Below are experts of layer 8 (counted from 0) of a mixture-of-experts language model. Rows are named router (the router's row for the expert), gate (a neuron's input weights, with its number), up (a neuron's input weights, with its number), down (a neuron's output weights, with its number) and show model dimensions 256-511. Each number is 128 + 24 x the weight over its row's rms, rounded and kept within 0 to 255. Numbers have three digits each.
After each expert's rows: a language model's description of what the expert responds to; "mostly gets" lists some tokens that are sent to it at least half of the time. This comes from a sample of Wikipedia text that the model never trained on.

# expert 34
router:128119117129143154091152125170151171087106100116136156121116135144165131131126105156099113131111128155144148128087178156108136131125160127151122114113151138151126144151097138136116108113159138155149154134169148134146105135165136095120140128138118120125114121162136182131171130175140197160120134149087140161147104142110103144139145109093104099107172142120083149158093107143118144134102081140122152126072160162094144113108121165146132097149122116122114095080105085130107082098165117155137115116121149122168118136108158109183154131147134173128100138137169153122109144164168111151144111087170174149115154133164123124120116136101181120117131105115144105179124088110159144137109128156104133118100142108098091148091160131171155135106152153099129146153175130127112144123127116
gate1:134145181172116103117127166143129155129147186148080158151123123134142163118111157061138130143103125183140118126087139118104114133132155160155155155138120114171150128119144149123078119121079154118143167106110107125131153104116119096121129127118152134134123117127155132089126102118121131140145126055101133132066139135113120141109124087130109124132110158111187147147119143128134165151115108122154163112109117089122129098097178104097107162144112105127141115157142165124133102087134138139129091114144161117141148156148172121182093120105137157129103141153149142152092090139128142120159132114134145146152194160120178102148108098110123107103133159113172168173132060159149119136125138132160109113126092124107129096126102098144138121108136120141150133113139121096162094116129144
up1:079075081107149143128113145141111118132130054107137150123123144131115085108129131173136108142142174129119168153162119119121137083113126138113102141135131188104132126118116134170168136107105114143136091132132132110130148143119135136152143082129079136120101152139126098124089142125168127144105141187124144148167157151154144138146093166153129130125153111147078132094151152164102151141149130147081108128138157171124138148165090127116117119083131132121118126114175145119179153090126097134139165130102127159126094126128074127156096197150154135116115121093105087139138156089124152143077122136099095110134128094113103149135173139120141132141131118123159099117146146087077103149134120135164124167143157114149158149118159132134144113166117130104109132143105146169145143126138117
down1:108163129123107126150116150055096131147154148148146109118129122140156093105119156154139132151166108126141098131143096080152122146136156089123159112124156143138160128117134101118120122120166135123114141147091152117105154118153144112121129135123093103116145144132148104149105113153128104164141131133160173129150138114124105144145123167163093105120175103127157137125176144140118134146092140118128130164114144073119112097128107112121133111128144159146148164119133085127146082162083146109122125137186108116153111145139149125145181131126160098084147144134150139109158143108095156127138131087161095153131143113126106129114143147138142128127081119096155115118084146130151124115157108134109130116056107126185122156096164147121112138161160112129119163160093128111135146137137052
gate2:079114120119114089121118120126134084163138100124097092163094096143110135133123161156124115161147146130173089169131151179115141139138162111094154109170095100145103170144120109128143133128121089129153139133115142132153126133147182116157086147144147118131109124150159114124099113170115151151139121152144159142141133132120154109117105129125111124120089127106164104137147160098092092104107144111097151112132111118116117107115185111150149108108103154111164138143129112098182121133126155113164138123157140094096088129114087088152089144117146128129120142112095165066147125124150133102136149156114098140128119175205115129100155133058166097113142097111094130118128145132155125134085128138127141124163138122118116156154145099126154160124116128136144113134118148128115135121144119
up2:105106140119131114110139137102123139162163107089102152098130177113112114132156141152186161136095126133103119184124119126134124168162169149132142127129178135153104114094128164102163127178120148124110190152126113123093172103142158166152131105138174141082144177151124137131128142154148107143167153099166121103103132123146114134154111129103124152154109150096125147109143137109122085111128156123137109151120162154095136155131131083109127101126133155132103118138186116087101128104133134162132128139113148165139093145104140118149128141116122107106120138129086155128107150118133170149129115126133137151110114113122153105132119129169116138123143187127107170083133120117131104170081165123114106120142124154114116142169158143110130145162091142119123148101151129126109176165140109
down2:102154121113112151122129128105115146155140122082115102140134129160143125083130161140143104119171134139171107154092130108114131154155106119110134118121101114103142133166112122142129125178148098166149117096154152089105157134166121148127101145104111110139082122085122169135139161181157154138142185140161059118099108085127131110131114157135141152117127117096159123139135130106142138142135138121132107175088118110163127119136120105169101144135139135098135093087133152120087109149090124128151123139125101146094131135108135121162130129159130129131105120117101165158109120126155119161131129134172131158134121098166126109126154157115127096151108100136114117134090085151152147163139123097098112152143142157132132137115119147146133140140113147110134110161175138144127116085095172
Description: Prepositions and action verbs. Prepositions, conjunctions and verbs in biographical narrative, such as of, for, during, after, when, using, afford, reinstate.
mostly gets: "during ", "After ", "after ", "began ", "for ", "before "

# expert 14
router:118139121085130158078092157140190120126132143121163129105101095104110131101137124117150134098153133114096107165118105136131128113143217148153111114146111118110103099129123134160155160134132144149147131137120073098097131123142136133163085099153127143115104144113139128136092174108104138142113112133140109108167088184133142123089086143106103107111129132148082151141128133092143102131149134112121107149147110129098125093163115113139116136130123104114114138162100147113111140085155137135135124086100152150164169144113145143115118131145157125121122141127148100120141164142149148134139127112140112157116137107112091151156164110151136125120164120117164113167132094140113164154113104100142162164157158139088124125095129133115158129114105173135132129149104082100156127142133059
gate0:136139127133111149112129125158104135108116155119087126139153129152132121145139152107168144111124179127145097132111128172157163129084194124137097125153152122139135146162104149140159138142148152162136132117105107123100128135118117147097137136142153135097146119140105142094154131132069118156105104134114127132149101135162148112113084091139065140134143127124106096127131101111085113114126109131118120085091148187141120138135125098150118096103092146047122075195132154136132119116147074129109057140137145116134124117159087121172157174110125137132070151192131122072136127139129096113105135128154169162140123168154113120131143140099107151076167093138141126146139096112110134118096141100123101116151123138152091170169117100182093119166150103135139119132171114131114123147104109
up0:089140132169147108099155143152091166160154144119145180097107176149050138113120085136156132110106123114086088131165115139121124123150129085118105155086139147191110103115123117121105156105123158116148119108140165120105148119141151153175146126136142139130134180093086120133138134129138145137116108143118113154124144132128112139148132137130122124113095166101137161097118155134131105087149123147120095138144135144116109114074119132142146100090105144113182127081116105088119076088150159121144087145130142171102104135143137080090125103106135113177141129133150129098113085119153139110149140085138170154132113107096127125113095146147132158105142157126083144161127123145156121119170146086087126134132116157129098156094094124098138152131171111106133149089161193099115092129110136
down0:100141122167163154178091123149133116123097124105111183189076104136137105130106112135137151120121064108132112142120154202096112128118147137077115115124137161113094113127109141126177163146178139142130151124105181120125149148159105178098092138100153137121138147143162110087133130108104138123101112079091138150076105079118091143131135083143129122165105173130139180114146116114181113107083136145136164147108119092143131135124104078122145136146119136170113105084142120155099120144141130093130098146146115129103120121112106113152128110165109158114125108153132147126119117121119104111096129117083106166124116085121105132113164190131131108129111133127135178115085105114107155156100120144177109148114098148140146145125098170130131101147144127085151082118158122155113126106105101
gate1:191139126135113131072091136104103145102177137129114193133147155160140173118148121097127141115106122122082144144103149159111129154126141138123171115168114156138150126144088130131130162105156139105137118135087113147141101107131134108147139152092146152140116171186102111121125141153143159075149140110142143146117092117119185165101168086098094107136109170107144134118124132107123137086055147086150136097137098120140101152106121143092131114115137165131119131167101109079146150147136161096170113110109154139146125148155150145141125129168159123094095163133103124188159154108099134159124116141123063112084130166126128124118141127165140116150132147113151131143126129141127111110123141142174108117183114109149111143121120112121171106095073172108134123184117130121131145122133077
up1:102179116113121121140124146056138096124118140141151123157129099083126124154172087143077122113051114122079134105130110088127177112123117133116109069120143141137131119106182117147128149073131107124140135090168106090149107116125147136123120081131146080106139148099102111079143132105126125118108113181163144160142124130140113134139113101121132166111090167157115124173151111109157124122144106133132158181154134134125152101113148116138115137133133132135108136153144158155152133155107132113117125117145132128133088164121163136106096115120158119100077163136146140149144099114160175061087147125153142119120157131147136110151169102140116154154120113107155174135128141086162175112127126142126186099081105140148182137130133103137161117140157112127138140144089170123122108109157132
down1:163138132159087106126099136116152128146146122167103107080110089134083152092143125196110114167145097093162137151119145101098143119087091094157151130118151127116125117158092108125118151151156121127117137125105123113088191094125100128111123135115137107122113127126146138128121128142126111151118137113110137115151100121130165139107080112105143064144120097104106125118118135097115160091101148149163119120156196135100142135152120166128143148117147111143125110136147095156148144116134076120121172141125141128130144110129133132119162182143086133117166094143139142091146143136115119147150131106110150137129095149129137127097162114127123156123126108135093147116137097137116118130107144148148146150095173152134107156116169132154118216130124146104120119122132190134087137127130103
Description: Verbs after auxiliaries. Past participles and verbs after was, were or names, such as located, performed, served, went, worked, placed, transmitted.
mostly gets: "located ", "did ", "performed ", "went ", "worked ", "played "

# expert 32
router:114112142129141149124116164142156183148155122136162160103157129122151105102100108128124075117117104136093151164089148105100089154120170122092106100140078131137144104151144156090181104157150143165161105112131142146145152128117125127144158146125123165175121138106140118081091128140129138125147147140107188165130139129095106153151141161127136105147127111165122150099118155154143107153141101099137128132102171126118103157135112145111076142084076138099113117112085148111149138087142086146142114084131150160121113176132144129122105121129087139086155117098102158140106162105127145151133143101152153136117123085107115123102144145091154162089168111149131118162150107110119142157130098101181150111116111130135135137161101147133177137145169107115162116158095116129162162099157119
gate0:121164181140133103168150175114102131134147136102147141167143124159117122152125138102099136096133139141135129118139112140106109138100122150112096163090140111160130133144133144113124083130150111123138149120115155113145108139153117180132100124133159113172165138121134113140123136166125154130131121121109151146150140131170115150164107079151137152105100119124150101098142133126145149102109112099075199142112182164089160127147133105106134110104123099125151154143105123114114133144082163118179160115151109117129120124127123114127148146096128157140117114120182162121164097104106153093108114093154164131091075147153152149112131145131179094130203093130135169133133106111152100122105188157160104097161072084123137085142111102142151148111137134159141135162120146084137146103176074
up0:148112140146152172151111164176120139147116108147167153131099162098086136075083131142148172119162134082141103130147121133134158143149126073172100103143121113108141164151134108125131109114106134105138126168141124160170133118061125135117139098138079092166118096163127162090102157086106152114168105130134151072160119118129149119085106166113144102115151098133117144097139135144130152120166130114103120081153138074147163115118166104116119145126180137137134105124103110137115098121068112121129164175130124189053129100095118133140136168115120112158127095145128133159138134135143104141136126156160131165128142141123131105154122105149126094096157101126112137111126126110166112126103103104079129127135130129166116124136110138153100119096090129164116134113157144137107140098121126
down0:179168163105078168110156164131126120127121172134130158117140106131154157089129118129125087113103119103114104114142150078090168128101121131117143111110146123118123113190145090129136103160147096103143117099117099117152089147105101141154141142123126112139183134145160124110181138115120122174167148180086119124122077107160141149112154121084155210089127128135139126127138115136121121148175145107077176131169115119133105112164103099145125151092148153126168109125138149130155135145114102098121156102185137135126116093119123114109147153143087141128166116128177135166117113125177136107111125101160112130132124114111151112117129153166114136119137095163155098116116121115110101153127139128144134121134151103148166113120169109079148143125124130112142153130130091181101122131154082
gate1:120128115106132169129148194142127157057137121113113160149124153167105178130123112122130110146149090101125097131099110118180115111167170125138099157110102113131095121094149146136126117127133124119121111105098096125072132148125114082145163164114104114108127130132128122066143100177085161125089145148165150117166111129138154110102143135167098150123172119107136155101166142120097116114132144143177101125132154137117115116141170140106127126099118162151101091137142103140099107115134108115137107141129115117159132117117144122157111152139083175098107099162182145151111121158169135098109148113110163142155072135128152132156126094098116123137119077124159131130123121105108111112150135128142086086155108106118153126147108145148119104148139104098087115111119086123164169060137109
up1:138143139155133126150146148167111109139092093132110082162096136114138098093123136154089153117135146138158122124149114144145109105118115120162105141087147155161144132180090116143170099126157121116075155096094101120113120106108103127157137108092141100143169109110121131141084116106170079118122101107168142167103121125153164123181138114150155106163162132139111123156149149131147110125107097097163084139087132169129100143132109122117153086091145128131156120143082141141099113134184147144121174123133135123089120138147103132128089167114154114088136098118085121156170147108136125121148122099150131114124098128118133133169124098140137144155168172112131107105158127141152192158131106110112134121154117120117138099149135135106168109099166101125136150096091117132109078161095117
down1:091162139133123106155127132095100141165133115098110042126149173120125149095162145100102148079138147106122152123127142132129105112148143155130103135117142145131123167152110109096100118086121143126161140164115131172121132134103093122121105112114174151110123125116109124110134120153136130156145114118154165118142074111136123161137098100144148122154146140181178086075092159103131150137081118126099118110144099128138125116136136113100154139168152088123070126096135096126101136147127120131122156142118135118145139104179110108133081120119123127100129117117092126111158154128101130132136065100140108129119149072123129136107067108179116068131127121116099112128076123146166141112138124112090139154136159089120137077162142128149115115106132144148168115101139067135128101096160105
Description: Score table pipes. Pipe separators after numbers or names in sports results and standings tables, such as "15 | 13", "Semifinal | Runners Up".
mostly gets: "comp", "Comp", "cur", "Dep", "Great ", "details "

# expert 16
router:152119090156138136140125161141153109109190101154096097121088146135099125144161090132145136135125104153120151166116161153150140092136117155129084101114161166109155077114117126166125128146118153156121132120127149109099164102170099102138100134148107141142121139140098122121136106138127119106149193139143163133175111104127100114149096126126173137149121104153109158133152122142122134171117156167094123179111121117127137135145134164088131139120115156081128143117096148107107128097155149110149164129109124119136163103085135122173101093136114128133126116118179147124109101122174127113113145108130134144154161120126117134114157128144199158076113129121112131139134124142167144156137122109117169113105160121131102119137154095135159157116135142096120146160158078143098149116141079
gate0:138100155121102132127136166119140149142108164094156150151112141123157141114123108108128105144108103118112112103129123127123115110112140117146169104143151144125096117093112096154128141124131147122097106178134147081143124117123170129142152141135127127082156113190134127127129158144121129089126168091113144085135187174159125146157119133145107168142126136098105155109127097163098098139073113099109123123143145108142110101135075102141100079143111120117114135132109129112146105140109158149151160128142171148161167160088155148201134091158119112108076091093161119154114141150142150123151119088144123122153128145149142137147139117112157118103107116126151148141124124151130099141125116149139120084169160136098072067147139115138154149132162187149122182066149123099149185124092104
up0:128084132141132142173135143099134114136114164140139154143153130092117170122118111124118101150133115101155117146150146137130154139092127119094137078132113145109132120121148099121125146126090110109087088113098186124161170126128140144103097143133122140112131128150112135142129108147109126104152168116131123124166160134127143120157104109114170140128138097083116124079101108114121123123049128101124095123139131115159120095094130086128117156125102164154166132161111116146095154138097141125106117149128133122165152155128157098161117129165133144110107141121152157166087104124117133109112127094163151133157099148109112110105142108100114148071090155098158155140106101142083121146146113094135132126133082110133105069129111126115103150115148177141116148050196111119104147142141147
down0:161164084125128133136141114130134133127123138126100169129126156140131149171100133148102103113152190120125117126103064127101152122123076134101165117146141125136124142123111114128126136118171111127072132143127149140113147119134132145153110183100149127054106123127117084112151092151118124158160100121122123140101108138171134091155131145125155108149103127120081088168162109134114128139130144131129122123143149104094141156110162107168113128152104162081149132175166136130160132126117129130115114166094100112104117093088184133167143138115096169115101097176107116140121107084094102122151141099138092128136140197129158169142123097088137112139170183145142160131116131091130156143108132140115130150134103144125151147149117139145094119144149090137122144125090137165102180175155130
gate1:139104100084158136163112171161109134189132125129115136164110138127134172093143120102153121110161105125111072117128129149150111124116165131148139137107106200094132102149110151124145126180118120156114121147124126107127109084153113113132175149150124136167128058163121139148147113127101118124117144116092151126153148108140168151137120138138140130138155122134146121130097137130164135112127157138146097174131132143120151129172124151107140156115140094128176115087098124145128085086068122102115145111106166125121127146109138157133101149116121132094132118124147155160131169136100147122121098146150124172151134082109144108113122106129146125110131096112160166134136135129113166123132098109129105118129107155133108117146172092110122134147165140136165136143136153126100130102107105
up1:145151070119157105108097144120159128152130110110123116171126150124100162115158130085170088104156109157105117116148093161142094115088131157188110080078141172105106097144112159115121103150108104123143108138137126136088106104171081105126131133150119137126137084168110120141163135149113157145127131138065133136153139120156125111112178130120100137121114130154122133126086110123131161107162158145178131156101111126161175131154088164118124117109132123132140107109108099134165120120088157159130114137119125086148135146150130136120123105128130135102094107097138126137129136125145172170125100141128126158114116089145138150132127152103117151110160103110132161129167130176121157103090092137142124131112140173109118161121102090123157141157152112142159121161167153140092176162103111
down1:102118145124093083124172159174161131147157140153109093117110119161121086139108123118114093110095106123142114139149118106106174131093095143118115117090147124113149113099118117116186157088130119093114135120128090141125096167145116153099131094124098104142092128147081153107142095141131172173139123138127087093084116147120089119145108117134095096098123068136113087112178168114083124151100163153149124141126118134164120136147083149138129136100124108104131119108145112093107103140135117119097145156130129144107136127108125173137115127175132086161139139136114160154138114154130073149158129128155105117141140106159115106171151129120139108154127120155114104148153117138136111129113123082134183112118118137151136116131118161130157171104103130107168135150115108152162155175152133
Description: Inner name pieces. Word pieces in the middle of proper names and places in lists, such as Th-al-asso, Y-li-vieska, Ther-esi-enstadt, plus Preceded/Succeeded by.
mostly gets: "Pol", "Col", "Succeeded ", "Wood", "West", "Cal"

# expert 31
router:081096111118147116102130138171092157144111111119142093116125171141138093132103137139156087120148116171124100131108114142148128081118151134114122116109094172126166124137087178158101127172095172134101164148112092158168094139144133164151117103104121152094129122137143152153116142138129155125128132117103135146107155157155110140157134137111137156125128146140139123129104141151129123134124134145124167133160180137095122132092150110135124101109072089089142146121122144125128111088159140121143123075109135106119157138105141149170144155161140093144119098084142104096148129176154146136141117135125115148177142084106164087142119113126199127123149113148120097183095111135157096083160117150132167146088117093118161127118155129134142164130133132109160135105106100118146133079143086
gate0:139113096184107141168116133133105090090147133109119134161129155133144134130129139115176137148153175121153163098138141133162157123160119057149114125122150109140113088088123136138132109123173142132147109133140153113113115103110162127134159106133104119141151138130140127157140130132127132164116140161165135110154102159127136138131099161117104149163114149144150149156139148105084135098123115138159119119102137172144113119110150114084110125115144128134163138106110134148120126131113138115136156090117121088150126122136142113102115155152125116090120121132127107157117143133146110138143094135134103142136169127084107114132111121128155079139110116118179107175164140136117148060117131169138109111117113125120121129158117107120161109139143121080084174155067105167116146111131095
up0:148170103170162137121113084158112123095094170172117158157144121107125102128146087133139140163128104145153106071123125131167158095158117120135108114088112154100110126114184130132154119111169145125142116125099144125129140099141161142098112107145165105148185162149113124134110110145118112118140102133143122148126136086087117105171168141088103111132110138129118130126134139092131094120124119093153150119150137141093125085110165116138109162111152136133137108163133122167140139156098112132142132130108172099105133160114172165182102133104102112047142108089113129196132179095071138144142163112116133148168141122127157087139135093085131148081151179107157139115155117147156115120162118103113141121070105106104110110140137126160117098120124144112174125101157105173074158102133127
down0:148124134165097139105093092168086178120140100149139131116087096178105110149103129153150140183123124143148163085112108123111132134159170112114130134089134095167121153146119091126129138145158123118087142131132200148163126138137109151114090158111106163109144120133132151163120115125108164130134157131119101077128163143124152080151172145120165133144116131126126121151143138160149135111126108167136152144139127165135134104125100082100150119103139089100072151118167152139143134138143149108094133147135135100107126160105082108119134115105144125156124124164171166054136121101121090122077153152150111115097156113103138126128090126083107132138168167107160177184124135084100144067130131137182094088113107102114141130133127175146144109085123127164100110136120098145148136126125173
gate1:093129143143099134131099107129153132112120124091115131145101127132127104146136116128101160140088043119131122111147187089113131124135152120105139132118121128158153122131127097101138099111153156135130197139148155155105144134129116125106155125136106126154104109122162151089135139167122148126173183117139121099096132171120120129120188140130127149143104169127142143120116122149135105139119100110123165150152112090144070144111131144103153098090122152095084145109105096155093152169178148077136130144189138130088100100152120119139122096074114108115133132151099142123137096108143083116119103143109151135142167096130114112150100150148133111149155114098096146144109143092104117093133133105126116104128143075103133147112110177090165111098117109169165125130114189134152114117107110
up1:156159120118118134116110159145118128164115128131105134097133180139145106142127150155137164134149090128148128108120153109129083150114133129133138110155141119116114154150103070110114110164113129097150127135121088136136148109150102093144121150183149161119094065111145131104173110066149153133081143106173120171127109146134117089111123183169171124104102139139112130071083106119121192134118114102125127136135147133159159143165122142185110131134120125121131115135082163160075117131150131061117173118149150129140128126138127121119142111114108086118134131125085157097100116141151145119125141166128141148117135100137095126106128113148118127159130124128103133115112152118127123115140128115131122127102177085163113153108114119144133125089090139179094139126100128145095136125110144
down1:125085118116114099129137140086108142139130084136142119141124107110110085091119187174131128174176120101126154141145081130112164148118152106124125143128103133109142102098092130106165141108120087148119124136146135130101112128154124123093153164118116140144124110113133105094093134105087115124102171135111111088091123138121175113128136125125148151126149138108162123144088140096110137150150114079124123166111164160145137084124163099089117145177146160135170126150114101167114111111110106147178132166120140170103139089125110133108110125138108200144114144109092191156126124131106176159155123128119140126153100134121130125156080085103100137147121090156143163090126098131123083089135166187071120133175111157146116157133142171135101146166087134145127109114105143130119151128136138
Description: Surname and word endings. Middle and final pieces of foreign surnames and place names, e.g. Annan, Montanelli, Boumediene, Corinthians; plus line breaks and list headers.
mostly gets: "ini ", "Tour ", "Arts ", "ics ", "ica", "ñ"

# expert 7
router:105141143143121099115113145139120191110098140122163122186133139109134091087141097120118119125122123087121175161106109099107101123162194109157132090107074166152129113106097156106146138115096135114130150125104123105133086127145104124144168085119107145125126112120099142154146159159145173135142164106118103155146095148142123115108150111086148130143144095107123114125123177129116146153169119128090116148115133167140153125123113102089131109151122105109089159089081153122132087108136084135162105105160172110145136104091125155136169123074089117113105126086132170151124130134158118137096071116138119142154111129141157136163114096136135113124146123149139101141091106100145115106099135171155149151122154089144157111168128155115125132124152145114154138149139137145133152150117103
gate1:147137076136119130140150166124129119121221120105108139100074178097148139125139171156136134141097135133108130146116160078130158148116120143152137153101163143155102121130146152119134091139158134150156136167122118108153117101122106133125142128104126131150172085150119110111142166144139114122118140111099169109095107118162148103102129100096137149145134136119133170131125099095180172127173113122129104137125105135112120133157166125103124102087116118127128104160142142177113135154129095152153113114098121131118106101138111142160132111159159126103120100147095113124171129155147152187147103078134108106067130145115151127164116106129158101124190122123114122104191159130121100128139165129148157120109093151119129176119074154152142127169121175143137187085127111087108125167103117
up1:125113126132119132178135131133100111125145109112110129084078118162142126116105161088102149138181150147093130132192130140087182094130151127110107141132108178126145141113158151136129128150136123123080125158168129151122152081145087095129111113159114101194132110123137077096142161099170092136086182141132117111137095163137143155135111173157159124148141135175123108125142148106102191060134158153135111112155135129152124116148132109168101151145141126099101141108171135136123118086155128044147145148106142112103147131159136151160133077116135162169161113132156105137141145149095133167105106152132110133105139135105156122103174168100141131114089104142104143140147135142125135102114153123131097134144127149095177093111120100121107110140108140115110148174085109129110107130145115
down1:156112088141131129161114116107077124138140143100136138104095098114117149163186120105076177125147077086118116114174115143140074077164143086127131129151155109175155147174124110123120070138120108143109078136109098149136118127129183149134152114095091167156114081169126078118098134126123122166140109099125126093131164139128144129201123103114152135093137106104130145117110157130146145067118125157138127173138116078116102117134128129164097142139125121139151130142076145131093096106162162113099127081116124153144091118123088107094120109095153110126133139136123103103102155130121101118093137124140112137099144112157087133147157123171090184098134144129138174124145158164133066113138146101174160170136125108113180155133100104113136120131136109139172136135103145115139144142157138
gate2:131160107097151124130133117103169142114126124110144150149159127102124109136130098147145133115156086096090116179107105169108155146079153116119121120130118133157120075169106153121169153164139120156160123091157099116126120144146092136122166161113123159103150133133131180150167172087135131166144075115115122167098119119106100144147108113099139090135084146130107138141106106139128098160122138151126140138112155128093164100149123120143140136131101117128137075116087074131101145117148109142163124116113119139109125133154135185109117094114062120125104198131195113109103127117160140124147156147148124105163103084134160096151091101120137094126111131139100130093147141147119096129154168113126125147156131122142130153132109088108107116101157108131103142086107142075107130157106130
up2:161146101136171129149155130114163112118108131123110149125134118173118129112133109149105151113168115119108175168118136116122133148098148174147131158130119125144113121091082121095136095104138121080168120078126101133125118098176111144126156128119130129120142153112106111150135106129111130149106083114138144141101124150141120124129118101136122130108106096103131091119119182108134123116176110156129085141148137097109135124161142149122154170129131148104103132147081117135132107140116131101159168120106106119122124145150087158092153123119108109093103147191127124096072162116119107108149114100116074130143142100110149187170125122134135075129084095117124111097107159094115164095069097134165145107109130105160138110162152150129126078092176140126128116100114153075126136118128114
down2:131155133149102143114192117104113105103143078135111163125125116150101142150090186112139117100114114113150162178162156134131196123116100108137127148129065151127153147088124127132099117207144122098156165143106094138132127112122147107115143138114110170116127136115098174120146149106154135114170153087137091115179145144130114095151130148103088127111094111122117154097135131145111097091073120134106142182096107154165114109109167130125178132139139116099154126098129130132115146123138129110127093140127145136110160121168167122093150161102150141156122114124113127102106092096177178131137162150155113137161163160144080142144096110134134111126099126148136128114149140139130104140111095131130142105145115144141151108108121117079131143115159112155068143143163161110119121114118171
Description: Pronouns, line breaks, body words. Subject pronouns and relatives such as who, he, they, there; line breaks in tables; and mid-word pieces of concrete nouns and verbs: sprinkled, swamp, blob.
mostly gets: "There ", "killed ", "Born", "living ", "kg ", "Died"

# expert 41
router:116136140092169164133153153103112138163122112122146076171091160109107110106092084129097135128104167107130097093134142153110127145104160155117114119151097179114097095137142161113120117100091117149098099104160097116126101108115084107126118141155120178110145126138156128080120167156126131133111163156122108140162131152132077174129125149157172155098147126116108165136162172137097096165187088178147153125148135154144099097079122137094141118095088107083086128119113125148096097123137146124152151084117135141103110145147105126162155091092079115143124097119159109142139150151150139130159091107136158095139092105113131142123134088163156102141138167101152137108140126130131164094130087130160108134135146131162144098125158120133128130164148153099108126148091133133086179089120104
gate0:146116100123143092108145122101129146135144125130122164139146140139137124110159073098142110143118127123110079124132131101151113123086123127152118120149169122160084120146137162136134101114141129146162136130117096144143099152161131092124147165117151094106148104129087133163183120141111141132151129133116145080131172107153118182178152121126140093152142094125114165175155173110128153161115153155138159137162136101118145141117108122134143139102115092125128120088105154132136110107152139117140127126098129149119129148134106100129190083130097138114114101094169176104147149136110135118128145136147137067134118173134142131162109089167182142144110135123151073131101092129131163177111162146156123128112155136170144112077120141196107120144153095155130146142112122108158143103119124
up0:128153114156112162131165148111101121132120136123102133138141132132128142138121096118128146098122110126100076154106132155119071141111132142132130121103119114153133162126133133156078123140136144083178141078115103123132093107139155093115153106137148167118159139153144122124196137126159128115087127142129131135117185113154149196145118132122130120145148150125155131092161125111149130113087150147168197135152097147146112109093075108124128096098133119147130116104115182122143111111111137094121166144081136102122146124178068128114172144132114168129083116145142147102128134172139158124122137149108132094120130138131193140141090132133162152094158119116167090130114123109133138116158146138122111151173093108140118135103131104098159135164179096088109109133116131103144088145125118
down0:063099169132095144140124093156103136126117158108158103109129111145123081114129157106162134131119111090139130141155156116134082118066138179133155176126107142137180134113152170093150130105121147094123084124082132121133118037133130126138050109151145092156126193097141135168084134109136173121153102105127127091129142161144101152169116132134151131120116139123137108104120137125155135121081150136134161156112098098134129124125097126149147139130144101138143109113089141151148136131121142147129140109129139162149138118105111108127096118144123135108153167162156142195117133130151113143130133133123138121180153135148092119157135134130134142137110130144141133147153131144119118096131149111136089130126090117120096117086069134182092147086099097112131105131137123125106122119097130
gate1:102110107113098153082149163093125076151103071132137148144118184140099113153143113123136175126134148106110108100166097181120148151139148135142140086100138142161129121098121102162105142114117139173136145139107132139126141139114116150142178129085118109149104117106114135115134164138148114138110126167081109126162121080118142153086110107153145169139154162115113117097142150130127112103136142125139165098148129163122115115123127120141109144111094140122150101122107130114150112129168099138125089112150117118108126117120140154106123112142137176122109120152143125114133106123160111098125168109168167149096146094120119118114112099094134125118130095147136130107125124174130119137136142111150111145177096147093126108121102099125168121157119097150119104125149144109163124108115118
up1:105105123176076125118112149126179087105128141135159156134112121186134126126118134155114155145151110142097124155130100089106115157162119163132111115096134128116155114121102148143161151130176108142123110050142096142117135117130141110094134127131127143141099122112091072136099103099140113115131110150152119130122067064093175136126130132137178114143154124119119137126141124143125091134119121092126116058172127112124091127145095093147091177099106131151116109143114129139149159115111125116131122105156105127118113088140154110120100118162162114110089116118098107109130107148153122149117123098142152173129144105101114134112114139148148119120153149117116093121166134138115147130131178122181117116125099124083122140158108134128096130091187110167138130124130151105139117091163113
down1:147128148078084099132108119156126158150124161139155163096169088080120176133172106150113172126135084116128131132124127173139114157136147134118096102119137154122143105092140081130124132139133149158136130120106103124105097145136165144121155088123104130121125116118140156169115118099139120142114120124110085088114170113091093134108185127123095133136084101119166126089119162150136109131159182139149122160097105157150101134142102102108145100099126116127163144140096122159071124090107158120138136113147109120087134113146093109127113100118146112159165120156140117113136113153096119118155160112155082150136139156140107135107098111109116150122123136124146149094126118133146081158124127120139128089117117165127117115147141138165133150149129150122145119127164129115119140154122185
Description: Articles, parentheses, breaks. Articles a/an, opening parentheses before unit conversions in tables, paragraph breaks before headings, and possessives his/her.
mostly gets: "also", "Ren", "ren", "Title ", "Her ", "Notes "